Experts of a small language model.
Size: 8 layers, vocabulary 14953, 117M parameters.
Experts: 192 ReGLU neurons an expert, a softmax router.
Training: a variant of Muon for the experts, 1986M tokens, 15152 steps.
Below are experts of layer 4 (counted from 0) of a mixture-of-experts language model. Rows are named down (a neuron's output weights, with its number) and show model dimensions 280-319. Each number is 50 + 15 x the weight over its row's rms, rounded and kept within 0 to 99.
Before each expert's rows: a language model's description of what the expert responds to. This comes from a sample of Wikipedia text that the model never trained on.

# expert 14
What it handles: Coordinating and, or, & in lists, plus opening syllables of foreign names, especially Japanese ones in tables, such as Yuya.
down0:35 40 31 47 77 50 81 18 11 53 54 55 42 79 54 42 48 45 35 24 64 34 55 30 26 46 56 42 32 32 56 50 38 34 80 58 56 58 59 82
down1:53 69 71 69 75 55 65 49 36 39 37 42 54 58 30 30 43 28 41 57 63 81 72 70 39 27 44 48 52 60 34 58 55 76 65 21 45 46 73 65
down2:46 74 80 56 52 34 54 47 84 44 39 28 48 29 42 57 48 15 52 58 33 43 23 12 59 60 57 33 70 81 56 68 61 58 49 57 35 59 63 46
down3:64 38 61 50 59 36 50 43 56 58 50 46 41 51 42 64 45 58 55 46 69 48 52 50 40 28 53 41 14 52 50 46 80 36 63 41 56 57 66 70
down4:40 49 48 84 42 06 35 77 32 58 55 53 29 65 64 19 31 47 82 45 38 51 62 68 77 44 35 36 64 61 51 63 28 27 60 40 50 54 64 54
down5:78 54 50 45 44 43 33 50 46 65 59 23 37 37 41 33 61 62 67 55 24 50 30 58 60 68 53 71 77 71 38 45 62 99 70 41 45 53 76 32
down6:46 62 69 83 49 41 57 47 47 50 45 47 68 52 29 58 58 66 68 24 68 65 40 57 36 37 46 39 43 33 32 34 76 44 48 37 71 41 48 62
down7:45 48 27 42 47 45 31 36 35 42 60 41 51 43 72 53 54 41 43 59 69 46 27 34 70 44 62 53 39 61 21 27 58 37 60 57 47 53 41 51
down8:80 34 58 64 38 65 76 34 68 46 66 58 79 24 15 49 59 69 63 46 49 57 55 53 50 38 46 60 69 37 34 49 40 39 31 67 31 77 41 35
down9:35 38 39 63 32 54 24 56 71 77 60 58 61 90 51 46 37 34 44 50 82 64 62 50 36 40 54 57 74 53 46 49 46 22 62 73 48 51 62 75
down10:39 42 23 24 49 71 65 45 52 35 59 44 44 70 70 55 76 44 72 73 42 39 39 61 64 28 63 32 29 22 12 37 32 56 42 53 55 62 39 31
down11:70 45 37 35 84 54 50 23 66 49 69 49 55 26 55 65 69 58 63 57 48 64 39 28 13 59 50 27 45 40 36 38 33 54 73 47 33 56 28 34

# expert 9
What it handles: First one or two letters of a word split into pieces, often after hyphens, quotes or line breaks, such as self-n(on), -M(anagement), ob(struction).
down0:54 85 36 70 25 30 36 48 49 36 56 25 74 69 46 45 49 35 24 64 46 31 46 50 45 54 66 62 60 62 79 35 52 51 40 31 66 28 13 86
down1:69 80 57 39 38 16 40 38 42 63 45 61 46 45 71 63 78 51 44 19 22 60 14 53 65 29 48 39 53 73 39 28 75 43 38 71 51 57 39 53
down2:51 56 66 79 44 54 54 29 38 21 77 63 33 31 30 52 70 45 49 54 48 58 47 60 40 45 41 49 56 61 55 55 33 46 56 32 12 53 64 32
down3:41 61 39 61 57 87 56 40 28 31 69 27 31 61 56 27 58 59 43 66 34 53 51 53 45 65 38 64 57 87 50 61 40 51 41 60 49 42 96 35
down4:69 44 53 32 56 23 23 73 53 38 67 39 54 50 42 15 38 33 64 48 31 40 60 62 49 63 81 38 51 33 81 44 30 61 54 61 33 57 52 40
down5:49 58 51 64 77 69 25 48 76 46 21 74 20 55 60 45 54 66 41 49 65 58 53 51 62 55 39 40 83 76 58 43 74 15 50 67 25 47 18 58
down6:36 63 64 44 48 80 57 64 54 33 45 46 58 50 21 34 65 39 47 32 32 27 54 70 59 52 55 45 59 63 39 51 37 57 39 42 59 37 64 46
down7:72 50 41 59 52 55 41 54 55 43 55 63 43 46 38 41 35 64 19 51 47 77 49 36 45 32 44 62 41 72 38 53 53 73 32 33 47 74 44 67
down8:48 32 72 57 60 53 70 64 58 68 29 32 55 41 35 50 60 83 60 47 24 76 52 48 27 54 57 79 27 67 54 53 46 47 13 66 59 48 48 60
down9:70 64 50 27 11 51 76 57 48 49 41 24 51 63 64 43 44 58 44 51 49 52 50 48 31 72 40 47 17 74 72 57 55 48 62 49 84 64 42 47
down10:47 56 39 55 58 49 41 18 53 32 59 33 37 67 72 58 32 61 43 64 63 38 45 66 58 57 56 42 70 63 33 30 40 30 84 66 53 25 20 35
down11:59 37 47 65 46 48 61 37 57 23 19 47 56 46 43 80 45 48 40 54 36 20 45 61 22 53 30 46 56 15 56 28 28 69 72 42 65 62 41 57

# expert 5
What it handles: Adjective-forming word endings and common descriptive adjectives in general prose, such as -ous, -ical, -ated, different, large, similar.
down0:66 57 57 70 53 54 28 72 36 33 69 29 44 45 26 36 55 67 40 60 52 60 59 74 57 26 55 63 67 51 70 27 44 51 55 52 55 35 38 52
down1:64 54 67 68 36 52 28 39 82 47 48 37 30 46 60 45 51 40 67 38 44 67 55 42 42 33 56 46 67 51 65 61 55 50 52 70 49 26 26 58
down2:54 70 69 59 52 42 65 31 45 79 50 44 57 51 52 64 46 44 32 81 46 58 56 44 31 36 69 37 68 58 47 49 58 15 55 53 60 54 52 61
down3:56 47 38 53 36 68 48 64 59 40 81 68 55 47 34 38 66 47 60 50 51 22 45 51 77 46 44 62 44 65 59 52 53 41 34 67 35 51 46 33
down4:75 29 44 73 77 29 52 47 52 57 75 64 30 51 65 51 49 48 59 36 42 57 57 45 37 58 29 28 47 43 48 69 57 63 48 41 49 44 57 63
down5:53 56 45 36 57 54 52 38 32 56 45 44 47 69 59 72 83 49 52 45 33 28 58 50 39 65 52 37 64 46 24 77 26 60 35 55 76 60 13 42
down6:44 48 43 81 38 65 49 43 45 50 64 54 55 79 42 55 27 46 61 38 52 62 49 53 46 39 75 48 38 56 59 46 54 40 62 21 52 42 76 43
down7:52 53 62 49 62 65 31 31 35 41 30 14 67 47 46 44 48 36 68 81 67 76 56 43 59 29 56 51 57 20 72 52 49 37 46 78 46 30 59 26
down8:42 64 44 33 28 50 61 34 53 67 33 37 21 60 49 28 65 60 54 78 31 41 43 58 35 67 25 25 45 59 34 34 31 66 56 27 75 48 52 53
down9:82 20 77 68 66 51 74 48 29 54 52 94 42 62 63 45 45 53 43 42 43 49 44 72 61 39 78 50 45 39 46 44 42 44 34 72 50 37 48 62
down10:33 68 53 26 43 71 41 68 48 48 47 57 78 60 58 50 49 39 44 53 66 66 52 49 49 42 68 50 65 52 42 50 62 58 62 41 61 36 42 17
down11:66 49 57 23 54 70 62 32 58 55 65 36 75 37 58 45 54 58 22 57 44 39 24 62 63 60 60 70 53 48 50 62 65 40 47 60 61 59 55 52

# expert 16
What it handles: Capitalized surname starts and name-closing words in lists and tables, such as G in Gómez, state codes NV/SC, Stadium, Award, FC.
down0:17 52 47 48 48 73 44 48 45 22 51 63 37 47 41 41 37 49 65 46 56 58 38 70 47 51 54 17 71 50 38 49 34 54 76 49 74 31 42 66
down1:40 33 69 73 50 61 28 42 59 53 48 76 61 42 64 19 36 51 47 79 94 46 49 29 35 34 26 78 74 40 37 72 28 57 33 30 48 55 52 43
down2:36 39 34 47 35 57 68 36 59 52 31 67 37 37 67 36 57 47 37 59 79 59 34 78 27 43 74 70 58 55 52 55 74 65 54 65 37 64 49 55
down3:50 39 31 44 38 48 27 56 45 39 56 72 67 70 56 46 00 50 69 72 42 31 65 52 61 44 46 76 28 43 40 64 32 50 55 37 43 45 49 43
down4:54 53 36 77 24 38 51 56 26 84 50 62 44 62 47 47 59 36 43 71 61 22 41 36 68 24 58 55 20 31 50 50 61 69 56 39 27 57 62 46
down5:68 54 62 50 66 44 53 40 38 51 61 49 43 38 49 61 49 47 53 39 28 58 36 26 60 41 49 51 77 34 49 35 60 37 78 46 50 28 65 35
down6:82 26 38 37 52 42 65 53 65 61 59 39 54 54 33 33 69 42 44 62 43 55 31 72 69 41 62 68 39 84 44 36 36 43 68 22 40 63 55 57
down7:57 46 40 44 68 74 75 71 65 65 63 32 31 53 59 53 42 30 41 38 57 51 74 61 64 31 56 60 40 40 48 35 63 58 75 75 39 59 43 54
down8:58 65 56 39 40 42 51 37 57 75 35 36 76 59 43 71 71 50 38 39 41 30 63 66 28 55 45 52 50 65 26 33 63 20 28 49 62 28 56 45
down9:69 53 48 83 31 64 45 71 74 61 41 09 74 39 47 68 30 43 65 87 72 58 25 51 43 44 38 28 53 37 51 37 35 52 51 31 27 47 46 44
down10:65 40 81 66 51 34 52 53 39 61 50 49 68 61 63 60 35 53 58 59 26 33 48 32 67 49 80 30 27 68 48 69 66 34 53 59 68 46 44 34
down11:64 80 44 76 27 51 70 38 41 35 76 43 66 51 47 43 39 38 77 37 41 47 31 51 77 28 23 38 37 83 22 34 54 22 43 44 59 43 42 58

# expert 40
What it handles: Word-initial pieces b, B, Ch, ch, sh, Ph, often in medical or biological text, such as b-ipolar, b-leeding, Ch-ampions, Sh-ire, kn-ee.
down2:51 35 63 36 61 82 50 53 34 45 44 54 72 72 23 45 88 50 72 41 48 36 66 52 78 27 45 64 46 57 52 70 45 74 15 26 60 50 38 38
down3:37 60 33 47 59 70 16 58 47 55 44 53 42 47 41 70 39 53 48 62 60 31 47 53 39 12 39 66 48 46 71 99 21 33 40 15 74 51 39 44
down4:21 66 36 66 63 15 59 71 73 63 78 34 34 61 52 62 83 55 34 51 26 37 34 49 69 49 36 51 55 59 46 53 78 38 38 66 68 43 34 31
down5:56 15 46 63 64 52 30 69 40 86 28 54 56 28 47 25 26 61 32 49 74 47 82 57 42 45 52 39 37 66 62 54 51 66 51 46 63 69 37 41
down6:55 91 60 34 61 43 50 58 51 49 69 78 62 67 49 52 52 45 57 38 57 72 59 41 40 48 62 31 23 22 33 51 61 55 55 54 80 74 50 48
down7:46 36 06 33 22 40 56 62 62 40 35 22 36 58 41 49 47 46 81 24 62 46 52 54 52 50 39 55 91 33 30 38 45 62 48 86 43 90 72 38
down8:38 48 37 54 48 60 79 25 68 53 80 47 64 27 27 68 49 72 26 33 59 42 34 30 58 98 37 74 41 64 44 47 53 60 31 53 60 52 55 49
down9:38 39 60 63 81 59 38 50 20 71 62 57 39 54 42 55 82 39 59 37 59 42 28 45 36 31 44 52 38 32 50 48 33 28 59 70 28 87 44 58
down10:73 61 52 37 57 61 51 34 67 55 28 49 27 47 52 52 51 17 61 34 48 42 79 44 25 42 76 39 71 56 34 51 65 44 28 55 59 48 71 52
down11:69 32 50 43 65 54 41 30 00 54 20 40 35 63 62 51 42 18 71 51 51 66 43 47 36 41 45 33 63 61 48 45 62 38 47 40 54 30 53 69
down12:68 42 51 76 44 55 41 50 64 48 46 58 41 61 53 42 06 34 67 62 54 76 69 48 49 61 47 46 82 54 46 58 45 55 73 48 49 40 33 45
down13:62 52 53 78 35 59 69 64 28 67 59 42 26 21 55 64 53 71 46 43 48 45 46 42 46 52 33 44 46 57 62 21 49 72 51 79 57 42 41 61

# expert 30
What it handles: Words about schooling, degrees and careers in biographies, such as Ph.D., school, football, professional, political, University of.
down2:73 46 53 60 16 19 38 32 33 32 68 45 42 56 44 52 21 76 41 60 35 40 39 34 52 48 52 64 82 42 60 67 40 54 62 77 51 68 50 60
down3:48 45 23 58 52 51 40 33 66 49 63 49 30 35 55 46 42 55 50 75 76 83 41 57 41 41 47 55 54 21 42 18 53 65 44 69 69 62 73 43
down4:29 76 59 41 78 54 33 29 51 37 30 52 49 57 60 54 34 44 31 72 31 55 41 35 60 71 66 34 79 69 42 16 69 64 62 48 32 61 51 44
down5:34 34 47 71 49 58 38 64 66 64 42 36 25 47 28 57 47 47 50 43 50 54 56 76 54 32 20 29 54 41 33 69 46 57 45 67 76 04 66 05
down6:46 47 58 42 55 50 43 48 26 68 44 21 61 50 34 25 63 71 39 60 75 53 52 56 45 60 14 63 50 55 52 23 43 52 18 62 66 53 67 47
down7:23 59 60 49 30 64 36 49 79 38 43 38 47 50 40 39 48 48 84 67 58 46 45 36 67 39 66 71 51 58 49 63 82 14 53 25 77 36 46 28
down8:09 60 85 77 41 56 51 34 30 34 61 42 46 29 58 28 71 21 53 51 48 57 38 53 20 73 51 35 52 46 47 26 56 67 35 63 25 44 45 59
down9:60 90 73 56 51 58 58 47 46 59 43 45 41 48 47 70 63 47 50 43 56 43 60 65 08 69 43 60 33 60 38 33 61 39 43 43 63 44 23 78
down10:51 56 78 48 41 43 27 51 49 30 50 69 55 37 24 63 46 59 50 52 49 35 62 70 49 67 35 45 05 41 39 57 58 51 54 39 38 39 20 57
down11:49 50 48 55 33 63 52 79 42 47 68 52 21 57 50 63 29 66 50 34 63 33 66 57 53 57 67 57 61 36 35 52 57 43 25 56 54 26 39 59
down12:44 47 45 60 22 38 61 41 31 62 42 48 28 74 68 42 30 53 65 27 74 62 61 60 50 23 38 57 52 61 38 48 77 34 44 44 72 13 73 41
down13:33 33 75 53 45 25 43 29 49 69 55 56 25 47 58 50 59 26 55 17 62 52 77 46 58 54 62 58 15 60 82 46 59 48 62 47 68 56 64 43

# expert 27
What it handles: Word-initial P or F and lowercase p or f starting a name or word, such as Pope P(ius), P(eloponnesian), Samuel P(epys), ", P".
down2:46 50 54 50 56 56 48 49 39 52 71 48 94 63 69 13 63 49 02 56 54 49 71 51 33 57 63 26 29 88 41 28 43 47 59 48 43 68 43 39
down3:40 55 55 74 57 72 29 60 59 65 60 39 45 58 49 72 31 49 77 57 45 60 29 47 49 25 61 46 48 60 46 56 54 60 74 60 61 66 44 36
down4:41 67 50 68 45 63 71 50 44 62 37 43 48 32 38 62 45 35 44 32 33 72 71 42 35 48 46 25 61 45 55 22 63 46 60 31 64 48 31 46
down5:62 57 47 41 49 42 51 46 63 40 53 24 49 29 54 75 49 66 07 31 64 79 55 35 55 55 19 26 51 60 55 28 67 53 51 41 38 67 33 66
down6:51 55 39 57 66 26 55 78 44 67 23 58 68 29 57 56 10 25 59 69 45 57 37 50 51 24 36 71 48 80 49 61 77 56 63 44 60 49 64 44
down7:42 38 34 61 54 63 55 57 62 49 61 33 42 60 54 25 44 44 72 71 54 50 31 42 57 29 58 39 25 89 47 37 52 45 80 38 33 51 21 33
down8:64 65 33 41 35 54 51 48 50 56 65 34 51 48 40 23 69 67 52 61 63 20 51 32 69 92 49 35 60 52 52 13 40 59 62 28 60 41 55 39
down9:38 33 37 52 50 45 64 37 44 42 55 36 57 28 55 47 47 18 34 93 57 43 59 54 52 67 67 52 31 34 58 57 56 30 57 41 38 65 78 59
down10:35 67 54 41 39 26 48 59 59 31 59 48 37 47 39 59 62 40 55 54 64 44 39 62 27 51 60 44 54 53 78 29 35 39 21 61 41 59 48 58
down11:71 62 51 66 35 60 50 67 58 61 48 46 65 42 55 27 31 52 65 34 56 28 57 61 36 56 61 48 36 43 56 49 42 62 33 53 54 40 50 60
down12:57 69 30 71 54 35 23 49 58 32 81 50 61 42 49 33 42 54 64 66 43 91 70 58 16 33 59 34 57 20 34 40 58 80 42 40 54 63 49 10
down13:50 56 65 67 59 55 30 56 71 58 51 22 39 60 49 53 38 50 65 55 60 34 37 55 38 43 39 56 40 76 43 72 29 66 33 56 32 58 48 63

# expert 6
What it handles: Word-final pieces of Latin species and genus names in taxonomy lists, such as sativ-us, -ensis, -inae, plus Species/Authority field labels.
down0:61 67 30 61 25 59 86 83 71 73 46 56 58 63 32 55 73 56 54 41 40 62 27 42 73 44 43 27 21 76 50 57 72 48 61 60 42 54 75 50
down1:82 66 39 55 60 54 38 31 10 60 66 39 74 42 23 37 42 83 68 31 47 35 45 41 55 46 45 63 57 35 38 35 53 63 57 68 69 54 51 33
down2:73 24 57 43 55 59 51 31 55 60 57 61 40 28 56 21 55 55 39 54 43 39 41 55 40 67 29 73 72 73 44 43 58 49 65 23 60 45 61 59
down3:36 32 35 74 59 41 23 47 68 81 69 60 49 63 62 43 43 57 26 28 59 61 54 41 75 59 34 69 35 33 32 56 52 37 67 54 52 29 37 70
down4:47 68 51 38 24 36 43 53 65 66 56 41 86 68 28 39 27 58 63 70 44 36 62 38 44 36 40 27 59 43 60 24 39 40 61 68 38 72 39 36
down5:80 60 41 41 64 61 55 38 62 66 21 29 30 40 51 66 69 16 40 61 80 38 49 56 56 63 48 73 54 37 55 44 70 57 55 27 59 51 30 60
down6:63 72 17 22 21 60 69 64 46 61 34 55 49 52 65 76 62 59 49 71 25 63 28 85 85 88 57 44 58 79 56 37 41 71 43 48 55 43 74 40
down7:66 67 52 50 25 36 36 50 39 57 78 45 76 45 36 42 70 76 60 55 40 64 34 49 28 38 52 43 25 08 69 51 26 49 22 34 49 43 56 35
down8:79 32 39 39 56 26 47 70 41 43 65 51 34 45 61 50 44 39 30 75 64 54 53 41 62 58 46 56 50 45 56 32 35 44 53 66 54 59 27 44
down9:51 37 38 47 69 49 26 53 60 63 09 52 78 62 68 55 47 42 40 29 75 51 59 36 59 80 57 54 56 71 46 75 39 41 28 45 55 55 56 58
down10:37 11 60 43 47 57 44 52 38 52 65 46 56 47 68 37 80 45 49 46 42 18 40 99 58 50 62 24 24 56 43 28 54 76 52 62 45 39 52 36
down11:66 51 53 78 36 24 29 35 57 60 66 50 56 19 43 38 51 42 48 47 48 44 51 39 04 69 68 44 52 51 44 23 63 34 45 74 24 53 69 42

# expert 37
What it handles: Short capitalized name beginnings like El, Al, Mar, Col, Ed (St. El-mo, W-ol-verhampton) and phrases with, with the, at the.
down0:48 55 57 47 37 41 44 32 65 45 56 43 18 40 45 38 61 54 58 29 52 43 65 82 47 74 46 74 25 78 23 48 59 45 60 28 43 77 73 46
down1:43 54 38 48 39 39 95 66 32 29 39 26 55 48 61 41 41 29 39 51 69 39 53 34 66 44 43 76 42 46 50 23 57 31 51 60 72 65 30 51
down2:53 32 33 90 39 89 54 70 72 38 67 56 76 52 50 64 53 65 52 54 41 48 45 72 57 60 59 51 42 36 81 46 70 33 73 52 67 98 55 70
down3:44 46 44 60 77 60 45 49 57 60 61 32 47 50 66 72 20 35 68 52 85 61 56 29 62 56 47 32 56 39 66 42 63 45 75 16 38 37 34 50
down4:38 49 24 59 24 06 32 64 71 65 51 20 03 91 71 44 49 37 81 19 72 45 46 47 64 61 55 35 47 39 43 37 65 35 67 43 68 46 64 61
down5:65 36 54 49 37 57 39 75 65 72 30 43 84 59 34 65 49 61 42 35 70 51 46 47 51 71 43 40 31 55 47 65 37 50 30 65 66 42 51 54
down6:53 62 31 33 69 69 74 61 46 78 53 54 30 81 49 45 63 58 45 50 35 35 50 64 71 60 61 44 76 68 73 43 46 54 49 48 35 49 52 65
down7:65 67 39 54 36 45 45 66 54 47 60 58 52 44 44 51 48 60 37 73 23 68 76 54 34 35 30 57 51 64 29 42 53 31 54 59 58 71 59 48
down8:28 62 44 60 51 54 68 62 57 55 54 50 48 18 71 33 65 49 45 67 53 45 62 48 46 57 44 68 54 32 66 60 30 49 69 49 24 24 41 69
down9:36 52 41 40 25 39 62 52 51 61 33 77 48 39 47 64 45 41 78 40 66 25 68 57 30 53 17 40 36 46 48 61 49 84 77 25 43 45 62 67
down10:61 27 41 31 46 73 58 45 42 59 32 19 19 53 36 35 47 44 75 37 38 62 60 50 61 53 60 38 46 39 39 45 48 45 46 39 54 66 58 38
down11:55 24 63 69 77 43 24 35 35 49 31 31 61 45 64 60 42 66 50 61 52 29 69 46 55 55 57 59 53 38 46 66 25 61 74 49 46 54 44 67

# expert 41
What it handles: Periods and word endings that close a sentence, such as ed., ations.; also syllables of transliterated Chinese, Thai and Vietnamese names.
down0:71 64 30 65 68 24 53 32 42 45 63 54 74 36 45 63 49 48 57 46 44 51 17 55 63 62 55 59 50 37 62 46 45 38 66 49 45 20 33 32
down1:53 55 53 58 38 59 44 44 26 38 41 80 42 78 49 36 62 54 64 51 57 45 46 28 58 20 50 71 76 53 35 50 38 52 69 51 64 64 49 66
down2:72 30 30 51 34 63 27 52 74 40 26 32 46 52 33 33 53 57 55 74 51 22 42 67 50 23 60 29 57 35 38 58 51 68 70 59 58 66 43 35
down3:49 49 54 36 67 56 13 49 59 56 70 24 51 54 76 55 76 63 54 55 48 50 32 49 51 79 61 34 58 54 20 58 26 51 60 73 66 86 56 46
down4:68 69 23 34 37 33 35 61 46 60 49 63 24 45 58 40 38 38 48 64 27 49 55 52 55 66 51 80 26 71 29 55 25 42 56 36 55 77 41 72
down5:68 75 28 37 38 39 14 77 39 35 57 53 26 59 56 69 90 28 39 62 57 45 85 40 73 61 38 47 69 20 53 66 28 82 47 22 41 42 64 63
down6:30 53 43 68 65 64 53 68 91 61 35 92 64 41 50 53 54 46 59 52 36 63 29 82 38 60 56 12 38 44 34 56 29 60 50 90 38 41 50 61
down7:65 76 43 51 43 43 40 23 70 51 62 52 62 54 45 47 48 39 26 41 53 50 81 48 48 69 63 50 45 42 70 58 52 63 44 44 66 31 37 54
down8:47 59 84 40 58 42 72 58 51 68 59 65 51 48 52 40 60 49 43 57 13 39 60 48 21 31 72 56 46 35 85 39 55 22 36 53 43 60 45 44
down9:54 52 37 54 68 44 67 35 55 59 51 51 70 39 78 35 70 38 66 42 29 58 32 55 58 33 49 50 67 34 54 61 63 33 54 47 47 65 46 64
down10:35 65 62 72 78 49 70 30 47 41 40 42 80 60 57 23 61 65 21 48 65 36 52 41 60 49 96 26 49 50 57 69 52 45 46 48 56 65 41 27
down11:42 48 65 69 71 26 54 49 49 41 45 43 37 57 34 40 28 43 48 34 62 50 52 52 45 65 48 61 31 63 31 73 40 43 69 43 48 51 39 58

# expert 19
What it handles: Suffixes and middle pieces of ordinary nouns (-ation, -om-, -ing, dolomite, pollution) and topic nouns like gun, drug, speech, security, treatment.
down0:61 40 41 61 34 43 76 69 61 68 50 76 50 59 35 16 09 72 72 41 31 59 56 62 45 73 55 49 38 28 53 51 45 63 65 42 56 32 47 80
down1:30 64 37 51 52 48 59 68 58 63 49 51 61 33 53 62 00 57 58 50 23 72 47 38 40 34 47 36 39 60 42 51 62 41 55 50 54 48 62 46
down2:63 42 66 66 42 40 40 54 46 30 43 70 80 42 17 39 25 51 68 41 74 46 43 67 53 44 37 69 12 68 18 51 37 82 49 48 73 49 69 64
down3:63 67 60 45 38 49 52 44 36 19 65 49 15 38 59 60 48 31 44 53 56 54 61 45 34 66 53 52 45 83 52 74 60 77 43 38 52 67 59 51
down4:62 42 77 53 25 55 37 30 55 52 31 69 47 39 24 50 47 51 67 39 51 46 56 47 59 87 32 65 64 50 28 28 38 54 45 63 17 40 59 52
down5:44 34 36 70 39 59 38 67 10 36 54 67 24 46 48 30 34 55 45 56 55 26 62 47 26 45 31 55 52 55 32 65 30 76 65 62 60 61 46 35
down6:39 42 48 48 62 58 54 57 82 67 58 67 58 46 60 47 43 44 24 58 54 45 17 40 19 41 79 43 47 38 36 67 50 36 20 73 54 54 41 54
down7:62 48 36 41 53 50 51 76 43 49 57 72 38 56 50 40 60 62 58 56 51 39 38 46 57 64 77 35 58 36 60 54 78 64 56 87 78 44 46 70
down8:59 73 35 71 39 55 56 63 48 55 52 39 45 59 84 59 50 48 33 48 53 42 45 71 46 60 61 63 55 47 38 67 30 21 39 45 30 33 73 57
down9:57 53 10 49 42 53 58 20 52 30 37 39 66 31 58 71 53 54 69 52 57 16 45 59 61 49 36 50 52 55 49 45 62 53 65 89 75 41 40 57
down10:56 52 41 45 66 64 55 34 69 59 70 39 55 53 28 75 33 20 60 39 63 38 58 54 63 48 61 36 71 59 50 62 58 65 22 46 52 44 56 48
down11:38 65 40 28 56 59 50 73 40 60 21 39 43 31 88 36 32 62 83 67 41 28 86 57 54 65 60 50 61 51 43 20 44 44 49 51 58 57 64 53

# expert 3
What it handles: Place names, nationality adjectives and institution nouns after "in" or "of", such as New York, Russian, County, League, Pacific.
down2:56 50 45 33 51 84 41 54 51 54 39 50 62 47 63 52 43 26 57 66 63 60 50 44 80 51 57 40 57 36 34 36 59 33 49 58 63 54 47 48
down3:58 41 60 40 57 44 87 33 65 51 64 86 61 48 53 61 63 43 48 50 58 51 60 41 32 52 37 59 36 27 43 64 46 28 62 52 54 47 12 59
down4:56 68 32 30 47 50 71 43 37 55 44 49 62 56 63 52 58 59 34 40 68 41 41 47 53 81 43 62 80 49 17 37 47 46 37 57 51 34 34 69
down5:54 24 69 49 65 62 56 46 59 43 77 44 78 23 37 37 31 48 37 33 58 42 33 30 15 42 73 52 28 54 28 61 29 64 31 58 61 59 62 45
down6:39 50 52 71 45 25 57 57 48 31 68 58 54 29 50 40 48 61 31 02 52 53 40 39 48 58 31 46 56 34 38 61 46 55 50 24 58 60 52 44
down7:55 65 42 61 55 47 56 74 75 30 56 61 49 45 38 41 67 32 59 20 33 36 37 48 77 31 51 43 51 49 44 33 61 47 62 68 35 44 41 61
down8:21 25 45 32 74 61 77 38 36 51 77 44 31 33 27 37 52 42 69 62 66 54 46 61 49 47 74 39 42 47 49 53 41 39 38 23 49 40 56 46
down9:70 69 24 25 60 75 39 36 72 40 80 41 73 73 29 37 37 58 37 57 63 41 52 38 55 43 50 67 57 44 44 40 71 62 72 36 48 77 71 61
down10:55 49 40 54 41 54 15 66 72 52 29 37 40 53 54 48 65 49 27 69 64 46 38 48 53 67 55 18 18 53 83 57 46 37 44 57 56 50 58 50
down11:29 53 52 44 51 70 19 47 60 47 38 74 55 73 23 59 46 60 71 41 41 41 52 57 49 39 27 35 51 75 55 24 38 45 33 06 40 33 70 47
down12:63 43 70 67 61 43 44 18 45 40 50 30 65 40 63 48 31 46 71 29 66 21 69 62 74 48 41 67 55 74 51 63 58 61 60 53 76 39 50 65
down13:63 64 34 72 41 54 50 43 48 38 69 31 26 61 33 43 28 41 50 59 27 63 62 75 43 55 32 49 51 52 60 53 65 53 62 64 35 54 63 29